config.toml
d_expert = 256
balance_loss = 0.000176
balance_bias = true
vocab_size = 7648
Below are experts of layer 2 (counted from 0) of a mixture-of-experts language model. Rows are named router (the router's row for the expert), up (a neuron's input weights, with its number) and show model dimensions 0-127. Each number is 500 + 50 x the weight over its row's rms, rounded and kept within 0 to 999. Numbers have three digits each.
Before each expert's rows: "gets" lists some tokens that make up at least twice as much of what it gets as of all text. This comes from a sample of Wikipedia text that the model never trained on. Tokens count by the router's weight.

# expert 1
gets: " |", "|", " the", ";", "-", " |\n"
router:524451494601541456517478551447473574540464537376579577532474399447554521504433547474555445449499511546440481500511444502564535533531541484535531476511555522468487501507619504551458443505441407539459489519452518486439425531413551384537558543485455457490569409576559523470488499568538534510472436499611493464426522500487466514441436403589434564525453567496497465488529548509496565429461
up55:557553446475453433617491501529465537468577597462425578514535459448598453488487487467523387500482558482409465424509463519576526421550504445464521464491453413487481512436507544492495512510461494589539481513428539533382466515506525399472454494482512554566472558560602553576479488518493552547586490538488510583466490519607527542496494540508479445521474543554514630526570499556494526439438
up56:563476451523538532579444554563422546495575542376506511529487505440423506538458508485444494418531545487397514458551498531509505540532499449542589510533412483537512458500606455365518537569457449567420503502428560599453408494511449492425514518531528576511486500558603518518463484516499483584566454490536479447534445502566458520570616490521499508618482539498504495534579496518467443487515
up57:526463505554521493480415550478456558443478571396440511530525557486511501482450530568500461384512539486406505453494466460622610465531530472509578494489503543507421459534472552493472418491521441494487567552433581499372511444496505487487429478498465551500498462607540557484422424568545519579517431454619511427501498525537481602462521473503497430590452544493504506467537440533483433481575
up58:497511435498495585553420598535394541474502514500577561522607593471426459486513530493473530379548572539362519484514582471465468501585503574489499501533485414455462467472507537507623494483466514475556570494441572557473479457466460465454554573463449469453516535489535560520522394512561425471552477500528503407525557498553515591464493494521530481486464549521470556564565509494478469393518
up59:613480457556561523510567554536406468532494584432519515459500597444541522547502549458438495469431486542422578509508459565494480511555482577487552519435526488476503484537495476381528473487490503451556509538421502560512466458552453425472494450428548617502550471599540520518456448488553505500564425519486478485620462444533469526534570506424415514481510506467553568479509446553504390470367
up60:573582433554451510477525568491484471511486448510551479520467468492519489533411513380519425506553489559427457458540480509460551528465430469577524434588540409515472467463543562555460604436458420536544473561489682470492475582514557550483528572456469505531509544493530525511507429541528529529519423625554526476478464560546427458504493593451462516531449518466520539418569477467493562474473
up61:561554533515524445484502543469437586511574517452491572520625484442494495478513525566406481498480451428433490489543419519620472578524478488490540520444472465530518489478521467394548500533524432537526543519451494572441525504535456506464432507464575533567505527543606647553495531511547474513574428573534511464573481483549403442521518501418471499656432537495501523503561528462496468479424
up62:535483551537502541490391586504423543516500576381541538465550505442467475569395623487486403474523513492425524486503504526559472468521491475490583471430494507524562494493654527473502465569519427532509535476468516554432489461464531504458446435548517495502527451618539573490418394517492483529545454493538557475510447477521445516493485464506508458658433486530480561442543453516479424443462
up63:478506492594494494439452585477514596535455562451530419541493462457448557502382513605542467528521428501512465428488599482525555444501555473496651561536495430577470516565480523485540478563545468592485509453525514454491460524455544401500500556434407458484557454573518563473510495560537506618490492466568477405467507562454593479444542467539501522510492495476454486506524508462525579518590
up64:399443558533483523505407493526491491474520548516570460581517477536565552569462528403508523461541508463470470493502527417539491466456462394517478440461487427514420468495537593446482600408442505577519470482521441517528499506479435497470522472426531481532444519509450551577433526566583434540596568550465529537465484454484459573491497522609401453523449583464393588541521530493469421469546
up65:462551421466498410570489468495424472528507522384513552606442442473403478607514491497431533446476598575472477434577482533456551530503411546438487390528567437505472475540524534456542523528533543449501471495405525508523485514567517472463507515506416510501569637497546491536550500574563508528518446528478504438539538509595409500497500472478592502479477530471493605480548492451499568530415
up66:470481456519600452486474582576451545440501444474525540455490608447486521485536552485443479400448459501417484500547525488522574537488472470455537479481480475520445506509477553534526550548575503481576491532413497498529505596468504521456527563472650473472554488606527589554508417529567599449561505543615565546454487495498454496527571495441485516460443621500442493540591489525428534440459
up67:501437476539502489490486477574496489466472502495572389518473572506535462512487570509435457495676513541500481471513453497556461628447424441463555463524444456492491502591467552530449461487511567581569540478492475516525437540474442575480512489459538512503467475567509562537367455485601462581586523592477522555439406424451486528523565462486489456464425525474541612542511530490462472548519
up68:567400505528473492501563576472498550525484564460534509531451462483415448547349539371518496486434476617463492412469422441543538524606515526506515443409558493576465533533464535544482497488430440503546507477477556487475468510438529467510489450465514423480517412529534490528417488574492532565526430522540479435475490508486453541451404402441388485464555516501569503446549506467530495506415
up69:449518429611499499503509569524448416464575569499563506586505499536608434490438469517427477483489526500499448432496411455489420526485472508415500439488442440565477456501491584568451585502530517583516565459490469449497542508546490488502532508534515633489502527537456600517499466502581502505555550547520547531470493537516411538482474567513447412485462565482453521440529510534476323576437
up70:503526521518557450504570512527462498510476569476626485584542494464477572486509554462450464439565521556509490535582509613622546543550464451524521505516446471507481409560509471504519486554523523512479424604548528571487480544530460553481367443455508589532431533532516475487457436501503445539537483491487483601496531550528538543498609533599544390540524537564500520471541493482486549463652
up71:489406499594467430479447542496508577534498567493514488479477517471482530467391523528514496441565461473489466429501481492468569465512407487640524435512524483487508515603538490487503523474463509428508556479480636503529453542525526518508521562603444513436499519542483560470471385603529556508487408508606509354487449584514592515473482584484470477495487501450444485467558485546475499396546
up72:480464530518494530488466633500501618545410604467455399484529542479406494450538486579535472498532464530463496418484480418521524530511475494561586460493448548479531529594519557606528380519567464503552536485432483459425437455523469435496510511540412460499453384540490520503510434514468507583468503520535529584507497538484628440530475530489429487454484478457500468459449479496551492452389
up73:539618381550446560454541533517418599509512434487540513449479490499534498478385576474504465477582453487478449549543488597418482543442513449537511436508557522556524499468583528419457558445372469525460536515518560448457451474489533558515520510496476569549499473528510537484439479582496561543484408540599528479512413493519548434521509528482423530529487498451490486361557458469492528447422
up74:500522439555514497517455503511407515477515506472504652558523555510543473510433472480485439506482518475466452445481554405526494488557579569452494471445478477562392489500495648506496509499497462594545504473402463482421512446493446488533493446455518467493543496568565559551387522538554531547559490538546506539469496475560399513444420473469465425515441563550451646459551487533463406516445
up75:462480513554503481501573567530532547509501517493511552520473524484556416483440483543506509474427435531435513464509555469523494482516471554445508489390464434584356488478494549480442589440400498553535449496494526511505467547522387601480349432425569457534513497510490490593455532466475540521587426598508495528522489581505416450524499550431469451526548579549456521444499530434459421544467
up76:415427572584488432558368508536524544507458579414563535604502511476608558553476493400472515461495540535472485525510531462507489548455504446504535510392473465538414489547535493425516504549449505598486456527483428522516471550479389484461487409457527523453529529497464499555442488561654417583497504521462496537466491527510425528520502443563439468517475538494435585555529540532471493443492
up77:495415547538424461518504537575526409464498465468485472506516510436517512493459519439492537454526586570418520563490457509600491566551549557474547453442414532532462467555571567451557461437429496619553558516408499509546499515525547506487505531491485526524509521530535527527470471485536389540565472655565522474391456456554536463479520589513454430503471486544534552461593427585448549451539
up78:487532486577523447431444510460413524469535527510513534554458491498551551434466492443500442449521519474491475572501434599486541433519466405604526428559482488531490497537588536496501467499530475531520597527497525463410521457434529453478554659481489582509488448580508594460527432583489539459513469456597516448478451594497553465492461530537401519490362501490489461425549497587495440467481
up79:484513503593510516521438564556392554476503473421467463477458552462537541514541494531510523508453379521470504536527492592520500506487445480382593467513434411578489511515504407472441498536623543490460576419532460559539483466551534494503471592456439560446511478526541553550467513474550518516574456498547519428602435468543538548491589623382532444535521531489468473512538477495461522503584
up80:500592469516562467495495567553401494476536517441510533511495561442369503541501539548423453467446496576439531489556448425432562519466416531507518493533453488533375438598625547501457558552572455509534509456404533514417535518537547447482528541532555577561488512491585526504476451479476543502597443490467496462479505581513546577566480475480498513478517599558514557505568502559501454500594
up81:528531488577547431537512533536489522499569494435609572574470515395541513502419607434456552446563493524446502552515483594527552606571425506467618541528490405532515509495510510477537459536489485552531524519458518530486453532561470481472492545476560539553511498566622604548539466461510503536550395513503522450485476514566485527571529521431542478516384518492504580495582515554407580508509
up82:517468447493549565499431519517392501467597558468529533522478515504541514453481511462480513488456496497485517391496502563518564430593334449650513499558462536547527517569622599388445490507520459478447599527511499467443528500445491533424560567511548511483494444482628506465474519516524507493599493517571493463484465505465449585534544455534485524546467544479499495453561492460479505456419
up83:527441440572489531541590589553419473477484517500517500518553462420468526527447515443465506429502534530457473526520512491515483434496452471504549486525496505559475481527545487432570593561368503600491543590472581545464441519522510507449395444435492530518465461590557575545447513552518481570572484536545528488528490520575567506551585544469444454588433562509469577470575488461404568393521
up84:492541582476475534549503550554546535452418556455469446535542546508555600581463589464513409457632465542455467466592506608578454523485452431562579512565449514530446504495564435491449500438451467587476549516523561547482492427516549577488433427469471493508494458626500497483538481458568456489559484460564491493544454508501518457592508528410410441521526514458436518569514471461477490461473
up85:450503474518602482542490573523423530522504417394470537480512472451548457497482532460460450394527514634395521505630468576561490502476499497543542343496466480457512508415575488590507504477441528509557557548413497479481462402519539570491486573500505503499505469543520565579527378507496510500487431546539584501527443514517549512581481558455513483477497559514459494515539511463464419435473
up86:408460492533476529525480485514490363483555577485610491643548462529633534510385559421459478462552591473486476485497418463556480490502490530475456427498461459429514462560523587577430612402510471530566485452457528507441543473501477474491504488476538540522435539504487556454462446524517504444561511565524527540454514542508485559457444529468464424521460540495401570456539552523475422504500
up87:540539472509504481473505560583528457510485490526567545574490560488485557551453510468481448541566480536443497575522543427548588462525478526462600594516520527556398486471555490561433538462490474566531470563473440503481454493519484496433424490522562475486541520567560487558522488533475512637552477513529514523486531595512426477504477593415510443485468611582481642462549509535446538542648
up88:511515508572572489507514503509528490492517464497598586546467424512428568484578441416507521530537459483486460507514603525415519558530528483477553516503424479498444484492547451497472594497554454559378487673507450501525516505506474537532524656449640573457487496492555509537539521518596412531505546445552518567407515496545423487511531527584465466492436537504486471509559499510439515483495
up89:411432453560501418481544458459387486478548589484584619572505485498533514554373514558527474458528566398505469552486481493476523463474495417460476458475498449504527491617627601386484449576502483510423541470444533487437531410481533474491531551490563489482531521532526554472397480603530512484519436485554517436476494452490553526468510479560478478569481524486494561434552490533493468452498

# expert 5
gets: " to", ",", " in", " |", " the", " of"
router:398397473565522604476454436467565507527493522461499506530418501602448536484530463424480573556515457536575434512448566495449462509451601446498504527515604550478522508508499470506493530515531418462509444452559420491522542464501517479553558521574498462460600497457462497393477595497477583486454543425493504567399545469459516498482388465533455538438576461475503477514374535473531510574490
up57:509530446549555484503514594578410551483523511435475511550521551417505536517463508467442451455524472556410501472558512513541540526597518489534562482513454468591455468483522472562493558548457513532518498562415579520480442517533491430475445525440477490577486470558559615593464469555566521592533463629568516498501450513551455485486499488535505480555368593540454527433591504533441548411444
up58:422481511521533413583544539554412592447515590423517576497559513434533474484438505497486491460557566514458542530545569541575439491527587522485563456474553427462424553548605446441580563531463550560484529418422599559449479430486472425456453516452518430601527475575499493505432531600522593518524413532508490475573513494495490514506533521454513503560512540488502580472536493533461485476475
up59:490510469662470504517442550528408462529550471493584459522556501473537509514433541474463527501533489496456480434542580567555483492529515552470586511501430468553520454488417504600426501495525534538522587475491518504519563476489479552472496492387520545580513502570553535591489437537603446550531460583538511469514432544548453644443462568490447497492403558496483480463612529513440431456480
up60:516457408526526420561546580520436584479519603399528524570481559469424556510453535512463489446490467531447554488528546487591488468519450511542551484463512499463499506530571495418521518544484444506434589466439621545385469372507474451409452452464590528520504527567513558503468456578497569528525374566555543523532466501510545504522499463483472472579489529532471589447550507546431507487517
up61:450512490553561476539519566530469550457500493443554533550518512428503611456378544455473470455564537423422512525590478520514536522494510489534653491486485387578501475508535495544496546470466518528542518557468522549432447491513502492415388510468544508606500428588558533573486418467499463565583464561565559483517441533593509538534506548519498492551447574521475578472542478456411502424511
up62:470571434544536539578541514572548613470466589479483602548519483489502488498509490501463460505511563419505445494552473488626468423494528453482581502503443516479433510477557506439482469464444409529487530477509613544481511467579477486495425526430535493546422446570510611525465376478509480567529484527498491502467504480547568481473566461550495481600400565538420608432572504532514430494481
up63:589475453525494565510489571538472466470509505460631515517571479400560591474420514484504432449545534543454531399544460439468555489529505628491542515594516436531538433567549543568464491427429416457540545513447593543434524477484526485483474515458526567556450548544454532533404451547498501522470448596480515426455455565520510537472438559505437477542432537579484544433528546498473461460474
up64:466555481600522580543516580560437470454581527493497504504534558422557514477441522474508517493632446477453513498582511479496551479520486464504596478596400469533479448460481573467453528500480506503499554471478526513426480464524503401418499522442491492644499426538580484520442452468565537576557454527522574506545456494542529557555457481475434487587406573556510521449588490494482386448472
up65:478493465565576489533499602577458516488516555424543512524506520394506503485446536462441460412533527526389507458568477531534564530563466462558612526508457453538437460504582513480500529532451514537485533528411515575391465492554461450394427532440527501526443460602572578557475454501527496581562455575548522484517447517567502540558517495520477438552424587546478525465608480510440502446505
up66:537487470585504527550489546537489463493477517438586579576462508469524491535443528443504486458497454613423453381547546458539479600505470539417562541463487446571438503497604526483424607502433459514393496474478547537475452496522549505442365466439621522515510486514517488548416497520548548585529500526520507541460497563521438565508471509450463420559504571527503535456556488415457573502511
up67:547462476540604539497503567594403521484550508376555527584466501438508510497461554508391534460518484532441494497534461505620537569528530500565585521605464505516515534531532522479424527546507435513432512547442468531438424484517448505462510564488561513573530478562654507498533440481567491538566479546568527495543467451505479570552557553467469482557467549561557498524584452435435460437466
up68:561474438560550513522552593505438516457510502418556530536544591451508533510347582520490486447477492514441469475527452496564562578532517476554537519515478465533441444529530459472458484486469483552508528546400521556458423432586514412426472516469545519541532497574577537544491446504463469534554415532532590465542520488527564535604582538490446403549436535512485509532549415534369483469471
up69:508480436537481440450468568558469489439506528496507520485530561422489520417504568462437510414571487445420555460524413473562561483577487455528582534500487432489523501558506519592526559524523484526518568543451596509482477456504502488471428542414515531530466459576539564586534440572528485573514373583558529525549512587543471508468561537475465418532481568473482561505609472414466561391481
up70:462516447583590499532436545527465475488584554475501569569484518439468546508453567430400525456488490516404426425604457545506581479512453491474593517558495413522485444515507497494492548537490494525482446590405468578485498525584527528431438560494525541575469503581513577507556423497513427575586476531594533483520494545631454497480475472512547505477444538540544508526575459535452485427447
up71:452501411495533508595531529537438536442542441427492602564559529459516579513490509503514436493551515477475490532572474607580541576538526432503537541552448484519454456516492548487460559493523471590431523480472532513383478450528544491464477481492576500593450439579528530509478465504496553566507483498551523519546478540564547626497474523459487396482382544558430550511651484466459533451434
up72:520548479568551508541420516576426497408504510460585560550550497466471474457475535533450533450490510572462527408554531503510597497539505374562580469432441447533529474458512559522405603471461507539477605516494528560470523548492423469435497532445434513565456497506554522620478538496539545518504450539583570496465437517540503591541463512501491517570420558496419527462587515525442408493529
up73:527496477555503423517519528536479507491490543441524632510502498411485518550455502490434446445513549578439533507535514484568512507463496501563551534459498454593460512492601480436437560531439482603502474586428524555399510526567453469396385520438550484569510507531543519508495378471459524516548430655554572496517437513549556526525481532463493512564474563540480581540551488518429467471556
up74:475452454597553598428436583491429549538476542441484476459502535420518526397491481531539457447461424449454536482548499599479531422501426429534623518559509476457493458492515517505503440523481457508537608571489537536467499434530561571487483532512558571466484412563564602538517433498553479582514399499517529427502487451566573524506580481539515444501432514509470515514551438504513548417569
up75:549634481539558525516546497521468480507486536357531553540561499432538510527494457468451484507427522434473439438538479483599476523628494548481570559471444493527413445418515529519424589527492548563498509501356535566427464517576505450457411523479472509554495419526509528504458510467519538554523485554551554510470517531532481551519617501539490440510415559540544484501603492442424461506518
up76:440450451531589467511421525645483601491548586465575522600522538403479518451512547457484484469504471500463601432566396532576537487604455531516540541508496448518451387559523546504545490528425477594515568495432549566476443514535458581441506513488494508503556488516541585529544509500601522548487450521536510499543463481597457493539460494523523475464481530559442572504555522550413495520523
up77:507525506521537395499472572575473509502488537509526565531475549406488524453488554491454450428562467456374530488557498513556607470576495433494581524522492469559456471496532549532447520474544491521528545566467524547432473452545532443423440553435472526542500456542546596548529395525494514616579412525570525466532491565585573538468551456524428407508445547521456557483573463529452494401488
up78:558492426538604480549522568554369503503479445437536568529559566470516477439473530437407575513521387452458483466528517503531596564516491518483533518579466455515490530509530576472392545440428514457449461476438498493424480380495406556459402447450539526556538481561551519527467422472527551494512501543582532420475452546544508565500522544453485467510434572480512450490543485468441474415510
up79:438514444547468434509368562555451545424528547514559472573520532495485550495466573520470528507624434443447463467529592504489539504529400484528539449539498381512495488536529541448437541516480517496473489513520576513476500402503509490452556501482495511498529467571548557580444475592562547542534473594627535357475443554500539567542459515511512467491463585463455548551593515546485453471519
up80:499563527580548501495448523529515584510467559462504496575555470463440489505458460431420504474466584433479476494481540557559531440497496453449546505539366425554476461549532506505463499494495469487477579510431476573416496512516473450476390487481467543575408408564555564496523534454519456530582472558501532552456561520637504568564557429512460447603424606496457519505578481529490475435522
up81:510578484561576548516497569565493534472466494459575656484541471445538491508453474410496414377516496496455418485534535507474485532446480463531578561469478478509495490487579581518481529432502415540457463512471584482456510466553547453449452534410515508538411472541501530565542420485484488532501461590516569476562543518527511522531439510451499468497426568654508613411549537496482485449545
up82:522571459493564443505473563542438499438531539413518528480516522453496539453435583510473483389579500501518505519565496509623499498543519557590539567519477539558430449531548492480444509511547471567472532494486529531454545533508487583473453486438595510549468436582576573487525463472529518555586401517598536505493479495574515557559511478448430461620397544552460547541592447475459462503593
up83:532447438549519459590403570550487515386614507542555529493544505464557474496520484459461472493497517443457447480481490573616491476534544511479543457515436481522491494541520527529485458492501479553429563472474471537387472446495475440431533533463549567556516453560605572520510545572538482571574479526612536533495494475530540535526578479501478471443467527526448548488571524457521559320395
up84:479486413554497504539535556587428546469495496458464524454473536422438573456462499514379465418511525445412481484641516498480553512562462471571617550502463482565486418430531482507417531477408514594436493516442571525393491494559447542416480455483495538495464443528566552534541496535497510586581487488538539459558508547577547487527489536483476486511458625487487520450558493521421480482536
up85:575441455521536467511478578554440530463587540438542529440474495447500535511458566468472470483474460553502423482493510525585503529503518537463547446393446477548481488482538634535390475583553460557496602469425509479488490453461522496500495452410506510508501441533517556579448549534534565561567494602612536513512527517526486462466522445414515418474367529546530579458581515442522510415466
up86:478460489532487456543520590527468519451527547461603566506559509408494456472444580444477535454534446577457463475508516549516571509546424476545565558535436517480502461576538539516464537497445461504496494488414561604441435509560538441453498455401537493639482500522546516475485435520546454557558440613546568473593526544594526528544571473470441401520481559458504555481615477516467513483479
up87:518545487552528458514470492608486565451509512376515516505530528465575508504405515554478503463449518554390512472579405464514547608462459484485536510538488458569400459483632605524428505520454550579497527530517613597504516580597426516506495492532527417476527447538533543512548543491480486554580483498537519489570430480554541482490504522497486462588535589470500512436569501493523480426443
up88:555506463566520495528502570554413539509513561441579553537526518385499566450424531457466424417521517532441533518543482518523547460563457481479592518521471463565396439545549520479506550499441528528526550570439557588458438455512489500443433466448563461566472444595551563544516442532498478566560423522578525442538413528590505510554527535492475451561417544494441547467606488514433520442514
up89:509455480564586458543455559623431475480539579438482554607520524379490457497467536410453606430532429426456483486548455479513566472516482552557560484514398484589462482540495558539449496490495458484474507492460555558449475485534453493466418577494516485498526533532555546501463425461494528510596476525552528403493440549608572513521488567453496463547434564540517526528525471510454401501581
up90:499495502562507457504443561518465492445569571422545594510566526461447437464437580532503531429476515474398485502507464491498551516533420383481577500476466412528494478456536480492548510562487537551508549514416468579430473492488526448483406551468479511562490502574567541550464470499625447490581477582535587481490492530598497544556462478533445408474406540560508461543579505532384447492539
up91:463524449568503521504497573518475457476528492463564545526467568471513498531459615415495525502486541563471449519577565472545557617511456518445527566481477422521458447469588627525500604476557425623515485530478535497490488543601503602488404507466501482490545489468509561605426498503614537577530473551532560539507511588496522491485489426467467471539451571503494591508543512420452538528476

# expert 11
gets: " |", " the", "|", " a", " (", "-"
router:392401464573511594474439449477562484545498528467500506519429514592446537484528460431494558559510461531576417510447562494438462508463600439506511525519595559477514515513492460510501518515536425461517448444565421495520538469504512461542560516567503468467602490460449486398481604499482575474444547420488490559390549469455509499496380462529462544445579461478507471517384539475539519584491
up2:480521478514482513505504634551444537472525432506546495391511538424482496515449586465490457444532469494438486444518520501492509507572415480505606488488540399543434458443471497517494554436444498545490535550483596511490417544487533578482491553395522505609498487559567555582534429485545543576571415618584541420514422533533441493534507536480452473505437540468500535478582475484458525441419
up3:519474459577564424484505530510454579483542487444612500568581463481402614421443541415459456468482457537423514526533412568506564516472525443478564534527468391500483501495476444508550538536468576515539555465476519580463459469534457512493428558397525577513510445635535545554490450532551487541498446524508480525526463518553514562477610449557447471483496532547459438526593461549450540450497
up4:500536405571537489526447565573511526448570566471571540581479525431461586527506489485403470500499486479436476452557460485479583548602479529559548516638477481507493457601504522522383477548532457483441510509497575544424504471524512445388543523531593590458453467576526513515502462525501470557570505500597539473414485499517587518490440482503460483508503582520433584486551499562463462437462
up5:477543493542493547499421546596380565455517542483576470515573495470535471491392522482473493426598563485483470449503468519488510506494536439555539503545448434565461497468529461505441520461424560563551568483481560530396537444530580514435496466510490605492439463603538532498479454569459556536583479532540523398492460499563483561513513614559455519560484553497508502428547467570417409454552
up6:535493495617521495485565627565479561471491521437538547563490461428447427541438513425402536409617542532415510525548477495524519538523509490529594506542542400540470483515512511410515483515484536525524485498397551544513498556589487509430427477448481530516506458536562539503512490491538499528524394527543572465559469544546496538525638522426542439564461528494533496507626449467440504535551
up7:482496495534590453527495540602494578493520515352493491585499516434493551474451526420444506400498476475422516531534503512550556508522475493476547516508487472593474471538510508474452481475420495495500509524431540542411476465526545511397404508473513500500537426592595538523473470561581522545573399539545515486544480559593514539517534548510414392504471565552458532469650461490425516447493
up8:534464468556572501559480517567418445477505479331524487475500582468578557484490567483486431411490563490469521466556457582571525499502446461574546481552468486471468494508584617363459502480436486595488561501503474541438502560474547494480480509511429498530474465550523601490545466504464497540555472521573543460505467477552523492487581451567440392535422528458572544508571460487472419447526
up9:460451500543499431560410557589486521501552519458541566570495465442412568507409479488477495447491516459393548486526430594547546434520513504514559498556519459638545446484500488485476464510509558540544530477495549560379505508498534484431478517511470533541558506546568571522534459573548486529570392479521546372535429503620416573503515568474484453527431523504464533465529518569489482437460
up10:484493496545493496565572586527476605450501498402523559472508495440525470515418517525485430464543469530397523556528548470501553534492498543498554554467447458637415478500520559524442467484449451595440501503469554553428486541587498418460461482399543526553514465550553501599505504466487517573604438545569530490475505524530454489534540517526507342511403586553486542485589477498513499499446
up11:507470485557498534550513584521398580531553474493453445404458472404464570477425538475482493419582519561469532445503495543493495467581435408664602486453480524572536455433513484490461448466471576526469586533459532516509475520516536547406475542440477486502496464629603499566527480560515506516523470571486547459467429510533480455520495467472520532518444537450420450488587486577484440510540
up12:458558488484495420487492638509472532517484519451517593630500530451492563465468518444492483502531442549433538563588456597520567525576408492521557516526445504550435509484548512560544574461498503571513524553450519507442482514500492481446438569464446557482510467599599604497497457513540446564555496483517579538527519590544552478513517512553491427479416622549451584431570482493480493514450
up13:548418487555560475500488551564436501494542538407587493507542492374518504468448548495410490488562542543397497469516503529594501583583437519492567575559436462589455455520535515511465527528517462519515582570392488528451487466591501476429442494476497542533499455569569548515500497518568511583587461580512539466504490520585469508590553481564451471537388531541505529485587474514438535439496
up14:496482477524508481551527598548536540502484525453557455575475506460462442480484566464479527467474387567449468457508513565529555540590489536401644474528447416502477478526537605467415597503512478513533570542542434539505447550427508534386502550395524522511482524520547532583509485557509442616583451560521498544438479495497556503567582556457461489515485591547519518478547498483482425506567
up15:446508421584590552575555578507438560444484510464514528582550468460438580444497539446444423485556476469438544484575503439556544509593519498494572507525449476538474452578583479493461545463519438518451532483458517522403488510572505440477415530500555545540506444547544558536437443496489500532527460580492528505546540506493588644551490493551447411590457577554432522498584479448496503483554
up16:508498466563500501535525568577474538438529523442569497550567451437515485452430570453483493391507529528412541522561538493566520457540455494519559495493431466548487451528526494538504564459443419542470482437428539593433453506565512485437443462490547506513502386541652508556503371552601508550557434508527538499522480507570483512544536530508467395509481562538483568479581492495429510392460
up17:451490504547561530506521555584415571470491479458594591509498537441506585467494484476486517449609446476399483540572552491570573496542471498536597539543445496514498456511613603530491526484471459496469462546465488515381485509460410486431409565465543521514499484541584554523498409560569534583598503568546536500525469489550534521523494582471461452562444577556525552513546448531483552460527
up18:596422487488515459432569549607472554452528534355527523494506572439497541426464541516476505433515525527496425534523460587574525517509513548486532483499444536458424503519541505489541507561546505574440653454443482555411489508553469551461460527433558478530527472549546502517512417507578424548455467453582525502443450532510417577471567510542461451522422531502502485506594482558408451477554
up19:497447435578541494561457556554462547421513558428538509489530535441500579514414536495479505379509490519411574508585488533567563484555486490570576513475514448562466480497542535479455495480487528521531537537423545541401489512526490504385455500441494493538546483575572577586455464553523491555556419594550540447497482513538478522542546481475488450610425609538432530450587480496422526432471
up20:473529424533522558505520597575442569452514546457553547525517539478557562464377509502410481452603528498435469475584497512541515503483535535506549466547413461514460449545512558448468566462442459538488510516455535500428467456584555542402458473428543526505449415591597586556489442555550557573547474505532536463535459491545445519491512483467454442621475565500446539484611503537457451470535
up21:497503497591603439511532596512505518511512525370526498493493582397395485483442502487403587425465452522459533437543435519435617570427505401563591546533440458568434447485508429497500453479472498518486503529448593582453506450563519478445444501484493516462562504541521508513493508441546435570532424446561551466546511510513563541513573463521488427530475566530461446497570505503479446477507
up22:446489452655602511535500570494491483474490471451504526558531504451430619436458492412387478451417576467486526499499450499526567609466424469548580502565458419488461401524605482475460539489495540558463566620503505521441469481527504431477416508478468515505479456510567558491516554496513476492519485528508557533559445542534550545439529528512521458532453541560473446487539469449403521408474
up23:508492469626525512545526564575398547491491500460566522555566508393515525451475535483448495439550502492400521521564495552587578499540473462543582514517517451539474496544565558534449560454506471517497520566453530567414473518510508451415437526423535504528560484598603583489444434549499524584598455549560553406549468550549484512535531529513437433544434556550488509450572475532441520468480
up24:469492444543538511554511571542453564518460550320492547526486542436520496498467509494473508394504465495361481481638504593552594551507497558526548481469525402569493441522530537423533464510478473499472532528375569512412496481485534493419478571469539493560497430539538539547478502523490451568550413541518510500551490555508476509490567526506525483557405556529443506499621538516464483514544
up25:580449469592576435583462545553469503408587474434539560468493566438438561484471526417454502431533485450475462551510522578522484540490513511470582490488397408590513455489559478497524515552534538463492563516471495529451455504550540453461421580461528560562515455549600579530503503510540498572507431547642530444512503530590532559514529434455504459453466544473474493489570516483471459382511
up26:491518470569502535548439527565480543435506564460597543598610511411498613512432502459446516411575493473467463487585449471466470500501429489589561535521414466520487452553552541561523526466463501558509449554424545558467462471559420526400467475492481510525490534561531550510439416558479482559572434579543596519484466539562549463526534592539479472544437543543482585500556478532433494479523
up27:609428525563635467472457543582509455502549544435545544525502536434441553494462518454333428463485542517476542517548456510546538521540491515543604529531522505577446492495504549525522521486503477481558474544443482530427443480526484518504485541448610567447526477563610506488516420426523420534547439543579486460514478472501525525563605444481475473446486577508546452486550413519520390495510
up28:547548415583423553503540557514422565508502512418495517506490567388520460498503504500494567471525373511396570445580566550494524520530489464483567517580492544512495491464544432495446586509449523501567524518442572547384417535485526439400509590488510526668529444538549514549467422483528536555533403537505497452555482528548552512507500480456465514530482538495455446459559478543486545507476
up29:468474447532545473523449506597504554446510513450616468541476544424502540466482510406433411347492491468412482515542474532491533486595452483453568508539472479538502485587542520493539533571458519515511509541433491543445487574494502488471432542495571511505440487557511516513511453573538451555523412561557484458565477509576482475561594588491440467604461558564458613527557507544418560440540
up30:526486459576540435559513512452431552493514583385503546609543509495547496573432604503462448455540567548450490431518484448533497494556535526542519436438504465523483542541599574455542494533497484591489559489404550528401470408430434461488504447521530466455499483582562585486449439545579544526496434580523520510472459469517449546473487465546498490570471551475471550453548499584439374485512
up31:531535450544584484532479554582453523520514540445515476487533492438502612506505532467417489441570427453432448523638444479547541574515482408489579526580480475481494456506562522546479583508516544534467476558456588516413480547557537543498509562511433513491533445564595545500488499524528450536537477504587538455494387556594491568528513583441487456548421519474470462517607476505414422455478
up32:486427496589531479603583546491498524489566562490648533587506453456489553513439502464452457429525451463459454522569390532541526463515457463479596498562466430440497436495526423499498519569527566457545517441464519559480536415540540489470422463513580587475541483574547523496558430546532475546538471539542522447616450546571500546515545530477453420544498537513523462561525450480420578493452
up33:536529451507546482597468514645467508455521521441532475511489532381449530479516506395535490374574469504476561475597550534586526566585539456539560540517490505470459448537554562494571520533432517537495506496493534564471435497473451496418451501424472530512438425557539556540489489561602525603479450580535518439484459481540506524485604496576417475494463528448491548526583471502472504439571
up34:446451472629572525498444555488442587477609478457564558500502528443431529504492517475408559445484455564380444512538496601530564533516497401529557491572491470500512441507489505482486582549505576494521532614474507525419467466487492477461396587494527549567535501544562537540496511566519475536550502476548584495531452578578494501458505539527502377508431569502446478530528493461445416455491
up35:508506354529632447546571535567412542475531514441564523578538497438511527445472503535482510475503496521386531406541476567505500606563477520450569482528533440536466512502577450567435529533492502506510515533422569553386457518544462505464397582483486476558538504529528522487444452474524472528494474517583510436542416463491538585555465507551529462561481568561477477455596468461439546516565
up36:538544496622540571509490516606479612473491520497535541490535488467468488540511472458504395483457417566439473425569555535511496542378555497426580557477461483569498534490590524513401465510462475558447448523491517522488506487504477492446443412460597540512459463543473518542478444514511466575543430595567531579599492577573562501472467492542503452549509519630458541482517520477520484402500